Experts of a small language model: 33.2M parameters, a variant of Adam for the experts.
Below are experts of layer 10 (counted from 0) of a mixture-of-experts language model. Rows are named gate (a neuron's input weights, with its number), up (a neuron's input weights, with its number) and show model dimensions 64-127. Each number is 200 + 20 x the weight over its row's rms, rounded and kept within 0 to 999.
Before each expert's rows: a language model's description of what the expert responds to; "gets" lists some tokens that make up at least twice as much of what it gets as of all text. This comes from a sample of Wikipedia text that the model never trained on. Tokens count by the router's weight.

# expert 1
Place-name first words. First token of place or personal names, such as compass words and prefixes like North, South, San, Fort, County, or initial capitals.
gets: "H", "K", "South ", "S", "North ", "C"
gate7,210,218,192,199,213,215,208,167,142,186,219,187,199,209,234,189,207,199,204,189,219,179,181,196,203,200,223,201,175,174,224,205,200,180,225,163,246,200,210,213,222,199,206,202,156,188,182,161,246,208,175,219,185,173,196,209,193,232,218,174,263,177,201,229
up7,186,193,204,222,218,211,181,214,172,177,216,179,167,218,194,197,208,217,171,188,212,189,160,232,206,190,222,210,182,203,241,201,185,177,210,205,219,182,219,211,204,201,206,210,188,207,231,189,232,197,182,203,210,158,197,204,205,218,204,172,263,201,197,232
gate8,194,251,184,197,213,214,200,183,169,226,185,187,165,200,157,216,187,201,211,190,206,185,223,175,170,215,184,194,175,172,225,169,208,178,177,205,196,189,211,221,222,192,185,215,194,194,204,192,203,178,171,186,240,162,181,223,182,209,229,186,174,228,193,189
up8,216,213,212,214,179,206,199,180,175,222,169,161,184,194,202,196,187,199,186,194,185,167,196,177,183,199,192,234,193,188,232,198,215,180,212,202,202,182,218,260,230,218,163,212,187,195,206,193,212,175,178,162,219,175,173,240,208,248,204,200,205,206,207,192
gate9,217,190,215,198,245,173,205,182,228,198,232,199,186,216,239,211,198,200,202,227,187,197,202,227,165,194,200,186,183,181,229,196,228,173,189,206,207,191,236,191,198,211,225,217,229,189,211,219,185,161,179,214,237,197,189,209,197,231,203,172,215,183,227,207
up9,199,202,233,222,212,197,206,153,200,170,191,188,201,224,221,227,194,188,227,227,185,188,188,206,177,228,169,195,157,180,209,162,231,161,174,208,224,222,239,184,187,208,219,179,210,177,203,184,184,175,217,190,196,209,194,214,183,224,236,213,199,188,214,207
gate10,162,216,197,169,183,239,218,191,210,190,195,182,225,200,178,188,205,205,187,216,173,201,166,214,193,175,181,188,205,211,211,209,215,220,234,199,226,196,214,237,172,187,212,198,163,187,219,215,200,198,177,225,206,213,187,175,150,150,197,216,191,223,216,207
up10,188,218,219,216,181,209,213,177,208,200,224,178,229,219,192,196,215,196,230,215,222,213,166,175,183,200,200,191,193,191,225,180,224,246,225,183,231,209,250,217,199,194,177,207,179,184,221,212,229,189,170,229,183,208,201,170,164,199,178,206,173,203,226,222
gate11,211,248,224,204,197,213,189,165,186,222,207,190,177,200,217,191,214,229,209,201,195,188,183,220,204,183,189,205,192,167,226,171,200,238,207,186,187,224,185,224,193,206,218,204,226,202,221,212,206,198,199,199,179,212,232,174,202,227,155,215,175,207,225,219
up11,196,238,215,204,220,206,215,192,192,213,167,206,162,185,231,213,218,199,228,200,190,189,198,213,194,186,211,208,189,172,188,196,198,223,212,197,198,210,198,227,189,236,229,220,227,198,227,220,184,179,221,171,166,210,211,193,207,229,160,200,191,196,208,216
gate12,214,223,203,220,193,217,204,191,216,191,161,191,170,225,200,206,198,202,166,168,187,188,183,185,201,205,205,207,231,206,259,209,195,192,212,212,218,220,249,186,185,195,170,188,189,205,249,228,215,221,213,184,214,245,224,213,211,181,188,237,220,194,235,212
up12,222,208,200,217,182,220,188,189,211,202,191,213,204,225,206,244,210,259,206,181,196,182,202,236,187,198,203,202,215,198,224,169,206,176,206,231,229,195,199,201,202,196,217,184,204,176,231,230,231,226,176,208,187,224,212,211,206,213,167,219,198,210,198,205
gate13,175,177,203,167,218,193,185,191,167,196,194,192,223,208,191,207,175,170,177,215,167,236,229,181,209,203,199,199,201,201,234,197,196,185,181,191,201,196,231,207,204,224,216,164,206,214,221,180,227,189,202,234,145,175,237,197,185,218,189,214,223,199,206,191
up13,160,175,195,201,211,201,198,187,188,202,187,186,200,222,171,207,192,231,169,238,178,199,206,191,215,185,226,185,172,199,251,224,191,166,212,187,190,159,219,185,229,190,242,185,202,194,221,196,223,198,214,220,173,205,196,172,199,187,183,236,241,202,209,225
gate14,205,175,231,177,220,185,173,184,193,206,221,228,178,231,204,213,197,186,211,213,247,202,224,193,200,163,214,196,205,192,204,182,199,217,167,198,170,199,196,242,172,213,187,200,203,216,211,172,194,170,200,194,165,150,211,231,187,237,208,179,197,198,234,182
up14,203,156,236,169,194,210,178,200,193,189,223,216,163,229,158,219,200,219,217,202,239,172,204,199,195,181,216,206,186,216,191,183,197,206,187,230,183,191,184,236,163,188,197,205,231,217,233,177,185,181,204,193,156,171,215,217,176,220,204,203,193,193,220,198

# expert 28
Paragraph breaks before headings. Double line breaks before section headings (== Notes ==) and after tables, plus year prefixes (198, 199) and taxonomy labels like Genus, Family, Order.
gets: "\n\n", ") ", "199", "201", "==", "198"
gate0,238,214,191,223,215,209,206,203,205,174,205,139,199,224,228,213,207,216,226,221,166,190,234,192,231,210,197,202,182,210,198,196,180,184,213,189,220,219,227,196,233,181,181,197,205,156,201,222,194,219,203,217,202,189,197,197,185,212,192,221,174,192,223,147
up0,220,225,191,211,196,224,201,217,195,155,187,187,194,228,198,189,208,235,190,213,178,181,264,174,212,207,204,196,177,238,198,199,190,198,204,201,204,202,218,190,223,187,203,180,244,186,190,203,202,221,168,207,216,189,156,204,174,201,204,190,190,203,216,196
gate1,198,189,199,214,217,211,184,196,179,225,189,167,174,210,183,200,187,198,174,220,188,230,202,207,242,206,188,200,208,179,207,207,200,192,230,208,213,178,226,211,218,176,191,199,208,185,230,186,197,202,221,160,247,220,187,207,232,219,195,221,178,173,194,207
up1,186,233,184,204,212,212,243,211,195,204,215,198,195,214,220,221,162,194,200,236,181,213,210,219,204,184,192,179,202,203,171,183,223,190,213,209,219,200,217,200,210,194,178,199,202,144,196,179,204,230,194,174,206,219,195,220,219,191,166,164,195,205,174,245
gate2,200,201,209,172,215,230,209,183,236,174,196,211,227,236,162,260,175,163,171,195,199,206,192,199,173,202,190,211,195,201,198,206,217,214,184,182,199,173,200,167,137,186,182,196,233,208,228,212,198,203,201,220,199,174,202,186,176,206,228,188,190,208,191,203
up2,218,207,208,161,208,240,225,170,248,207,204,206,209,235,195,216,180,201,164,212,198,199,169,221,169,214,186,196,199,200,215,201,217,212,175,199,195,174,184,199,184,183,172,179,236,170,238,205,177,209,201,214,173,166,188,204,210,201,228,197,173,203,202,214
gate3,232,186,241,212,230,174,227,221,195,202,204,235,203,202,181,181,267,173,232,205,201,205,184,217,218,197,211,194,199,189,233,207,162,217,191,232,238,205,187,205,200,180,192,204,174,203,207,202,200,200,246,169,185,181,170,171,205,191,192,192,206,190,174,212
up3,222,183,217,215,208,172,204,207,195,186,214,228,182,212,181,204,260,189,214,212,188,202,188,206,212,209,220,204,167,208,236,214,175,216,218,213,251,192,206,194,189,163,196,175,214,212,202,190,207,198,221,162,200,181,144,164,209,208,207,208,192,194,199,200
gate4,176,215,200,162,193,183,186,209,213,199,225,202,206,179,185,237,180,205,251,230,166,170,169,210,180,189,209,202,213,193,221,196,177,174,202,167,165,166,209,188,191,190,212,186,171,210,173,190,192,204,233,226,202,185,168,174,217,192,205,233,208,187,178,207
up4,185,209,231,168,190,206,185,200,230,208,220,206,200,183,182,244,199,206,242,224,173,168,159,205,175,202,219,212,182,212,198,185,198,175,207,144,175,208,227,183,181,214,220,194,172,178,161,201,205,188,181,202,203,201,184,207,212,225,201,217,214,204,168,197
gate5,211,206,217,205,222,192,202,213,187,180,197,195,206,198,194,155,203,148,206,222,209,213,188,198,199,183,172,182,250,219,218,194,181,186,206,211,208,191,151,198,221,195,201,212,212,181,207,208,182,225,207,227,201,191,224,205,244,219,180,200,213,200,188,208
up5,179,194,218,202,219,198,210,219,214,209,215,203,186,204,167,204,211,185,206,190,203,233,154,201,198,200,199,190,225,224,200,207,195,191,212,211,183,202,213,215,196,189,200,225,233,198,222,167,204,228,200,208,198,180,215,232,241,199,193,169,240,198,203,216
gate6,212,208,173,227,196,190,211,181,230,199,200,204,167,185,198,205,193,179,197,224,163,242,210,166,205,189,235,195,172,211,224,206,222,227,210,205,194,203,246,211,225,188,189,169,166,195,190,197,206,207,168,154,201,226,224,229,205,201,197,206,215,199,264,168
up6,198,217,193,224,206,218,232,168,239,181,219,212,206,179,211,182,175,177,201,224,147,227,204,224,172,203,212,190,179,229,215,209,198,199,172,212,198,207,246,183,207,203,178,193,189,195,198,165,186,207,209,160,182,249,192,196,179,211,212,190,195,221,252,197
gate7,196,194,190,224,214,213,220,220,190,212,203,203,209,209,211,227,188,187,197,228,222,211,222,215,197,188,233,192,223,229,170,213,231,191,181,173,206,207,184,220,183,209,197,206,224,172,208,158,210,195,175,172,191,195,196,195,199,149,185,174,215,219,174,179
up7,230,211,178,219,208,235,215,208,218,171,212,217,219,203,210,252,183,188,197,218,222,215,214,235,178,180,202,206,182,186,199,213,207,205,164,201,191,177,171,214,179,208,198,184,208,184,235,161,217,177,197,162,167,193,210,179,173,143,178,184,219,211,175,214

# expert 0
Name words before spaces. Whole words followed by a space inside multiword proper names, plus spaced digits in tables, such as New York, Alaska Native, League, 1.
gets: "0 ", "1 ", "2 ", "3 ", "4 ", "6 "
gate0,211,175,218,203,243,220,175,204,210,198,204,218,190,195,215,170,189,227,189,227,210,201,218,197,195,179,196,215,204,142,215,201,206,175,226,162,192,227,203,200,219,177,202,237,195,201,224,196,198,190,175,220,160,202,182,177,188,232,208,210,215,225,162,205
up0,233,201,195,199,173,248,181,187,175,201,197,199,199,225,232,199,177,209,181,225,200,207,224,204,230,217,211,247,187,151,195,199,194,179,210,183,208,240,181,174,173,174,211,233,183,205,222,209,190,182,175,190,155,222,186,179,167,240,222,211,199,228,192,200
gate1,210,228,214,229,189,222,181,220,177,234,217,192,167,187,224,189,232,175,198,200,178,217,155,187,197,200,192,205,216,218,170,193,204,206,203,168,214,229,138,206,204,193,205,231,164,194,199,219,185,199,195,220,204,203,175,204,216,201,178,214,204,188,205,177
up1,186,240,166,248,182,189,191,207,200,217,216,196,178,185,232,174,222,172,178,188,198,193,155,197,205,193,184,234,188,215,175,183,218,180,194,192,216,203,163,201,197,185,208,264,170,198,184,219,203,199,219,231,199,211,164,214,201,229,173,228,209,186,215,207
gate2,196,208,204,206,219,207,226,235,196,206,215,196,184,164,216,191,209,197,246,232,194,185,217,219,187,192,201,190,174,185,192,214,219,211,188,176,173,200,203,196,177,204,187,190,244,179,220,206,193,192,177,191,197,213,201,194,224,194,222,234,213,190,179,205
up2,195,196,224,191,202,225,219,219,195,223,207,206,187,169,206,199,205,200,237,198,215,231,210,201,214,205,198,183,176,187,187,219,226,217,195,164,185,214,184,204,194,187,191,173,239,183,216,217,216,183,184,186,211,211,207,182,207,181,234,217,196,212,205,187
gate3,176,194,189,177,209,201,163,236,194,182,219,197,200,213,173,201,214,224,198,203,195,213,222,186,217,205,205,216,195,240,225,204,189,210,231,165,221,181,198,168,225,247,244,218,200,199,176,178,226,139,189,218,182,210,208,222,216,217,197,210,188,207,190,181
up3,161,206,183,169,206,217,187,222,198,167,209,199,200,233,181,203,186,232,199,213,189,190,221,189,217,221,194,231,150,201,203,196,197,197,207,188,193,185,200,200,177,219,231,220,207,197,209,170,228,140,198,203,163,194,198,211,193,215,211,207,184,224,174,200
gate4,177,205,189,172,256,224,206,193,187,196,205,190,173,208,207,197,177,213,182,218,223,223,162,243,204,186,227,191,201,223,195,236,198,206,229,175,187,196,227,223,256,209,209,215,188,212,214,190,183,210,149,199,182,196,184,204,176,206,205,210,209,162,186,201
up4,173,218,189,133,197,249,218,196,144,203,210,210,148,210,195,180,187,234,218,207,211,219,187,192,221,213,220,195,192,239,184,224,201,210,223,179,189,219,207,209,228,207,208,214,207,213,198,199,233,215,166,154,194,207,206,207,156,218,214,226,199,160,224,204
gate5,200,222,164,209,189,203,180,236,163,216,211,236,211,174,185,214,213,165,190,180,215,209,171,182,170,192,201,195,181,212,184,193,222,209,192,183,187,205,159,226,220,222,196,212,206,200,162,163,171,196,212,250,190,191,194,206,195,213,209,219,198,201,215,185
up5,197,206,213,178,171,257,209,227,176,181,198,261,213,205,197,204,192,195,223,177,199,239,164,187,172,228,207,210,191,179,190,183,223,212,178,162,186,229,155,218,196,205,188,194,224,194,180,179,192,186,204,213,203,204,184,223,170,197,208,187,191,214,201,194
gate6,191,186,212,235,167,232,215,179,189,167,195,186,207,190,217,153,232,225,185,174,210,193,182,162,194,225,203,211,203,236,236,206,198,163,216,196,246,158,221,168,200,198,171,204,155,186,173,195,223,201,202,214,197,208,211,187,174,227,202,170,209,233,200,205
up6,212,183,198,229,167,222,189,178,158,205,185,176,190,219,220,196,234,205,192,192,187,185,181,195,193,215,188,207,211,203,218,175,161,197,223,174,203,160,165,194,211,208,172,210,169,159,171,175,216,245,205,221,212,221,191,180,198,222,157,164,180,228,217,180
gate7,200,182,189,219,181,223,174,187,193,232,237,174,200,205,192,196,222,181,185,194,218,196,189,186,210,208,185,199,204,215,232,191,187,199,232,215,233,212,183,212,196,232,186,233,200,203,156,211,214,195,207,243,197,218,182,205,166,219,179,220,169,213,193,162
up7,207,182,156,207,207,245,213,187,240,230,231,208,214,179,223,192,182,193,178,225,206,203,169,247,192,230,185,192,184,206,202,187,230,182,221,220,187,173,177,206,150,205,205,209,180,193,189,188,193,170,218,198,193,174,167,239,188,174,213,226,188,218,195,191

# expert 62
Section starts, time words. Section heading markers ==, line breaks after headings, and temporal connectives like before, after, early, when in biographies and histories.
gets: ". ", ", ", "\n\n", "==", "== ", "after "
gate0,189,188,187,194,185,230,230,195,156,237,189,208,197,207,219,217,211,183,206,209,231,189,210,180,171,170,204,199,205,227,190,212,218,237,201,188,165,195,178,177,211,209,238,179,245,192,192,188,174,205,190,178,214,209,212,207,183,197,166,230,196,204,221,236
up0,177,185,188,208,193,214,218,166,176,223,196,190,217,195,218,233,244,170,221,214,224,208,171,198,190,177,204,191,217,209,193,228,234,230,194,189,183,197,206,197,199,215,228,204,241,204,229,200,178,177,222,203,236,188,197,228,190,188,188,209,210,177,241,212
gate1,215,191,188,173,187,178,213,267,202,189,210,190,189,197,166,210,192,190,213,198,191,185,207,185,221,183,207,188,197,173,182,188,195,216,170,242,190,210,186,182,230,222,172,209,211,203,150,195,216,175,222,183,176,191,208,171,224,217,186,235,226,210,169,171
up1,220,217,174,193,195,166,193,247,223,176,220,176,202,196,177,178,223,188,206,192,190,187,196,196,204,191,223,219,230,167,196,184,193,227,181,236,205,207,196,210,223,248,195,225,228,196,163,206,215,174,206,193,184,205,228,190,166,208,210,226,223,219,190,175
gate2,182,152,185,200,197,187,210,197,177,202,191,183,196,214,190,194,175,207,204,191,225,189,206,209,231,220,217,185,216,177,207,234,217,180,177,200,201,207,207,212,238,220,179,195,196,210,187,205,193,200,159,215,192,172,172,199,202,204,167,230,190,204,187,164
up2,184,159,184,205,211,186,205,203,210,211,194,181,189,190,195,179,185,228,183,194,223,165,187,231,225,210,201,200,224,174,217,233,214,187,187,214,162,210,207,217,254,219,167,199,182,211,172,208,192,206,182,216,181,187,167,194,208,184,168,223,189,166,208,189
gate3,219,225,201,214,189,182,189,211,169,209,179,201,185,189,214,194,172,218,209,218,206,163,199,228,214,227,189,208,183,177,178,187,200,229,178,192,170,192,197,197,193,222,166,197,195,202,202,227,248,157,230,178,203,197,167,217,212,160,204,178,198,199,196,198
up3,220,189,189,188,185,210,204,202,180,218,185,198,167,192,191,192,174,235,228,207,237,169,206,213,197,229,196,212,187,186,187,214,184,221,166,184,173,177,203,191,204,201,167,204,210,198,199,222,251,140,222,169,193,160,165,207,182,163,220,189,194,193,183,224
gate4,194,221,187,210,217,194,202,201,205,187,220,182,200,191,205,205,181,184,183,173,202,145,183,214,194,216,214,169,172,193,200,201,226,216,202,180,230,201,211,218,188,206,192,185,191,204,196,227,199,180,182,180,223,252,190,225,159,219,186,189,214,167,220,232
up4,203,243,185,223,211,186,198,202,189,180,214,171,212,173,215,178,194,166,186,171,193,198,195,205,189,232,186,189,169,183,201,198,233,205,207,192,203,201,186,216,222,222,214,195,222,203,188,235,179,205,171,225,214,236,182,225,179,219,211,183,192,186,203,194
gate5,190,186,168,217,194,182,199,200,171,205,207,212,197,194,212,178,184,262,234,213,195,167,197,184,219,216,178,213,188,222,162,217,195,219,174,215,181,190,186,230,189,191,207,180,182,190,165,191,214,199,228,229,220,187,169,218,220,172,165,199,208,179,192,200
up5,216,175,187,209,197,220,199,219,156,171,202,228,208,183,186,181,188,237,198,196,174,173,185,187,209,215,205,212,183,241,212,242,194,228,198,213,165,221,170,206,206,203,225,181,213,207,183,173,176,202,214,158,213,176,166,254,231,188,197,188,189,199,165,194
gate6,168,186,212,200,165,220,188,170,156,202,177,236,171,170,180,220,191,216,153,203,219,163,202,166,208,196,207,216,192,253,194,191,223,210,197,177,194,200,195,206,209,217,204,180,166,206,189,199,213,194,179,178,210,202,163,178,219,191,181,217,201,161,225,182
up6,198,195,196,178,191,218,161,191,168,211,192,239,190,189,188,222,192,213,189,209,201,183,178,179,201,216,196,230,166,266,182,193,196,208,211,175,203,189,187,208,190,184,192,157,184,187,206,209,224,194,211,148,204,197,152,195,240,220,146,189,188,186,229,198
gate7,222,198,173,202,197,202,172,220,176,152,171,206,202,220,186,186,193,187,180,185,228,183,205,187,200,198,241,173,217,198,188,180,195,178,210,222,203,202,175,240,226,227,164,168,190,181,211,202,209,207,214,178,202,190,205,227,196,198,201,204,213,197,174,191
up7,251,192,197,211,179,211,167,218,191,180,174,210,221,222,205,182,219,202,184,190,216,202,226,219,201,205,214,189,180,212,157,190,205,200,206,228,211,204,180,199,210,206,178,172,196,179,208,211,205,185,196,155,197,208,194,226,196,228,202,184,186,182,185,211

# expert 56
Sentence ends, breaks. Periods, closing quotes and line breaks ending sentences, table rows or sections, plus contrastive but, however, although.
gets: ". ", "\n", "\n\n", "). ", "\". ", "but "
gate7,185,219,189,204,213,230,206,231,248,206,209,188,215,196,171,199,213,211,214,217,225,181,207,222,178,177,189,194,236,225,197,193,196,200,193,231,175,203,226,184,223,165,197,226,196,207,251,186,189,175,204,190,189,196,192,203,193,195,214,209,206,223,230,171
up7,213,225,185,227,192,219,201,214,235,185,218,200,217,189,196,186,195,181,206,205,224,190,191,209,197,186,175,207,203,181,213,188,203,229,184,222,192,195,239,201,195,166,181,214,178,200,224,180,199,178,212,213,192,219,199,179,164,183,212,213,182,215,252,197
gate8,210,172,225,169,200,203,226,176,219,178,192,191,163,270,160,193,207,230,206,209,224,171,243,198,208,154,185,180,240,223,202,188,184,182,170,219,204,210,227,180,197,188,183,213,221,160,185,189,187,200,236,186,171,203,200,188,218,187,194,190,214,195,226,192
up8,224,185,199,154,198,213,195,190,233,194,180,198,175,264,150,180,221,257,210,211,192,177,247,199,196,194,184,181,229,205,208,194,186,175,201,195,223,168,243,198,204,184,191,225,229,193,191,195,199,231,213,179,185,194,176,179,210,205,186,183,198,193,205,170
gate9,197,188,205,222,203,218,245,178,201,188,201,206,180,238,214,204,185,220,196,230,187,189,214,194,221,182,192,191,254,243,182,197,178,182,179,215,203,211,188,181,225,191,213,212,183,187,217,184,198,201,189,201,187,205,173,181,210,213,167,177,208,185,213,236
up9,206,175,219,260,192,224,225,188,208,183,197,205,171,226,203,222,196,219,179,214,188,232,206,203,193,185,216,200,268,262,191,203,194,195,194,202,196,213,211,204,223,217,209,233,174,206,215,181,213,205,193,194,206,182,180,178,212,197,200,175,208,183,196,194
gate10,204,221,212,214,206,169,213,230,164,209,203,205,143,196,197,190,190,161,206,223,218,205,210,202,215,182,191,179,193,197,196,185,211,195,212,204,174,179,202,183,207,210,217,210,186,178,186,222,181,193,189,226,165,214,200,161,250,213,202,132,184,177,190,182
up10,236,202,209,190,192,188,222,206,189,217,194,196,166,186,184,205,179,171,199,208,225,207,208,246,195,198,215,215,208,178,168,194,200,195,209,210,200,181,222,173,205,199,201,201,148,210,196,198,205,204,181,183,176,188,198,191,240,208,218,160,186,199,180,160
gate11,201,161,190,191,195,216,205,201,210,156,218,202,205,215,198,218,194,181,181,215,218,181,204,205,176,185,202,228,235,199,203,215,168,243,176,219,176,202,233,181,227,186,194,171,192,212,204,158,204,216,219,216,175,196,214,164,190,185,213,180,174,197,176,220
up11,197,145,204,214,211,254,222,196,212,170,212,198,209,232,178,199,191,200,175,213,224,200,200,207,165,184,196,199,240,240,187,205,209,217,182,222,167,202,238,201,197,193,192,210,178,220,223,168,208,200,205,204,185,190,211,218,180,168,236,187,203,208,193,232
gate12,221,221,224,228,197,218,195,197,223,188,199,173,199,197,213,198,196,191,188,192,201,204,189,212,208,207,191,190,197,221,231,206,197,201,194,184,226,215,233,256,210,233,188,214,201,209,197,206,197,222,180,208,226,206,194,174,158,165,202,165,194,205,191,200
up12,192,231,241,175,212,213,191,205,209,194,212,172,227,185,216,193,169,197,202,199,195,226,181,213,200,190,195,188,192,213,201,207,173,185,187,188,217,205,223,213,219,200,186,218,211,188,207,212,225,221,177,220,206,217,184,197,184,171,187,156,177,209,194,213
gate13,219,219,196,224,192,218,208,191,226,193,216,216,203,210,220,223,217,167,221,215,189,195,196,227,206,206,194,173,181,199,171,207,217,232,211,175,212,196,193,214,194,211,208,175,240,162,139,190,191,213,192,212,189,212,202,192,170,208,200,184,222,247,206,172
up13,205,224,181,213,196,212,207,204,210,219,201,190,182,203,210,238,224,176,221,216,181,183,183,219,204,212,210,170,193,185,182,209,221,230,212,191,204,189,199,224,210,209,221,147,227,166,124,215,188,205,183,205,187,233,216,206,198,204,200,205,231,215,192,180
gate14,210,211,173,234,195,197,201,191,215,218,201,208,174,192,180,206,206,195,189,213,216,183,193,212,218,233,241,196,180,189,199,228,182,227,211,175,211,214,191,227,208,218,191,189,214,201,163,216,179,183,185,181,213,177,194,202,212,222,183,205,183,191,180,182
up14,201,221,215,243,222,185,217,218,211,234,216,183,185,179,207,205,210,187,205,235,226,182,176,206,229,224,210,171,187,189,190,192,180,206,191,185,187,215,176,218,218,225,178,197,197,189,184,224,163,192,184,206,203,203,213,184,206,242,176,211,176,202,192,189

# expert 13
Quotes and narrative verbs. Opening quotation marks before titles or speech, plus verbs and prepositions in biographies and sports narratives, such as wrote, moved, hit, from.
gets: "\"", "from ", "had ", "with ", "his ", "has "
gate0,188,185,206,176,190,210,206,159,220,246,226,228,210,174,189,218,180,216,195,192,184,164,218,231,190,221,213,203,204,210,206,188,193,203,189,187,234,242,197,199,205,194,198,228,229,214,209,200,194,229,176,181,191,181,191,171,218,200,184,208,197,178,176,181
up0,170,198,240,174,223,189,215,167,218,234,207,189,225,170,213,203,196,203,154,173,190,169,194,243,194,220,192,224,212,208,201,216,185,199,183,171,250,209,183,210,200,188,178,235,234,196,233,211,201,216,191,195,165,192,178,177,209,217,194,183,226,173,194,173
gate1,226,182,219,172,162,222,207,159,181,216,191,190,188,204,209,225,190,166,195,220,206,209,186,196,203,212,201,172,186,203,182,217,226,156,199,223,218,168,172,237,211,195,205,212,195,203,221,218,206,199,160,194,200,201,196,214,228,229,221,226,210,239,203,217
up1,203,220,212,172,178,215,186,154,185,201,189,191,220,213,206,177,217,169,173,224,216,204,191,195,197,205,190,182,203,194,216,227,216,191,194,195,206,181,198,248,206,212,202,214,164,201,218,215,184,205,173,203,195,211,193,203,230,201,214,204,207,230,223,209
gate2,172,219,200,191,222,190,246,217,204,212,202,193,177,223,194,190,190,228,204,198,173,196,188,191,188,167,186,173,213,195,224,172,209,200,189,208,200,203,193,231,183,179,186,176,179,178,180,205,197,208,226,195,215,224,212,220,211,175,213,159,218,169,208,227
up2,193,220,215,195,215,214,203,200,209,211,194,188,203,238,193,194,204,214,207,201,196,191,180,185,208,200,203,177,194,158,219,196,195,221,200,219,202,170,233,204,179,198,186,183,171,194,232,199,187,227,211,186,189,229,171,189,222,207,198,131,215,190,191,202
gate3,203,226,213,176,180,208,191,187,188,188,228,198,208,197,207,215,201,210,179,203,173,171,195,216,201,177,177,224,201,198,206,180,193,174,167,202,217,191,182,240,182,170,211,218,188,201,217,189,190,183,188,179,202,217,197,185,168,223,186,199,194,201,210,207
up3,211,217,201,182,195,212,190,201,201,189,201,171,210,215,213,209,211,191,173,188,171,175,200,220,196,174,190,217,203,213,198,198,197,205,184,195,211,157,196,235,184,180,222,209,211,185,206,185,195,199,203,193,189,209,187,159,214,189,160,193,192,179,212,186
gate4,208,203,215,211,188,223,203,170,171,217,172,209,192,224,229,227,170,205,192,229,178,198,197,174,198,219,186,239,185,180,205,186,173,208,190,243,203,196,176,209,174,182,188,194,184,180,199,194,204,217,218,208,157,181,199,155,160,209,203,217,195,217,208,208
up4,183,195,191,224,170,211,176,204,182,188,192,203,201,226,217,212,193,195,158,249,206,209,215,179,215,216,194,230,190,160,200,190,197,186,194,236,208,206,194,193,172,184,182,195,199,216,188,198,202,233,213,214,150,186,177,166,190,199,202,224,187,212,223,207
gate5,199,172,169,227,178,204,227,205,204,220,202,195,207,190,179,151,183,195,212,232,170,202,214,222,201,182,204,195,202,248,189,196,207,201,192,221,213,178,190,205,195,191,183,207,174,175,223,192,211,197,229,163,173,214,223,216,206,234,177,200,191,209,217,214
up5,193,186,171,227,195,213,230,214,186,213,200,184,212,186,191,180,184,196,205,238,197,207,226,228,205,197,221,205,180,240,210,195,221,203,190,203,212,206,192,197,206,181,157,224,184,193,247,212,217,179,213,146,177,224,201,214,185,255,179,193,199,209,202,213
gate6,191,227,221,232,238,201,208,191,182,167,213,180,158,208,233,177,231,225,202,215,177,211,216,221,205,190,190,180,195,200,218,185,180,207,215,223,221,181,192,235,214,188,213,187,174,179,183,216,199,193,216,219,157,218,194,215,226,224,194,153,238,177,197,179
up6,213,212,197,202,218,198,200,229,236,183,225,191,166,193,207,180,224,213,220,203,211,206,212,212,191,220,197,207,173,181,211,190,188,190,229,221,233,179,192,217,204,200,241,236,190,156,208,196,220,180,201,183,145,227,202,222,233,248,192,157,215,156,175,168
gate7,216,207,214,222,200,213,240,179,235,178,224,172,207,172,210,172,240,181,163,178,179,232,195,202,222,233,194,188,187,220,223,210,216,239,204,173,194,190,202,191,203,180,218,165,212,216,225,203,173,170,156,198,227,194,198,244,198,215,187,197,199,194,175,192
up7,206,215,204,205,201,227,232,176,245,185,233,199,192,185,199,205,215,206,205,192,213,216,197,208,207,233,201,226,151,172,217,202,217,231,186,160,210,181,221,169,161,163,216,222,223,210,222,211,186,184,185,237,228,195,197,222,199,222,210,214,212,193,170,209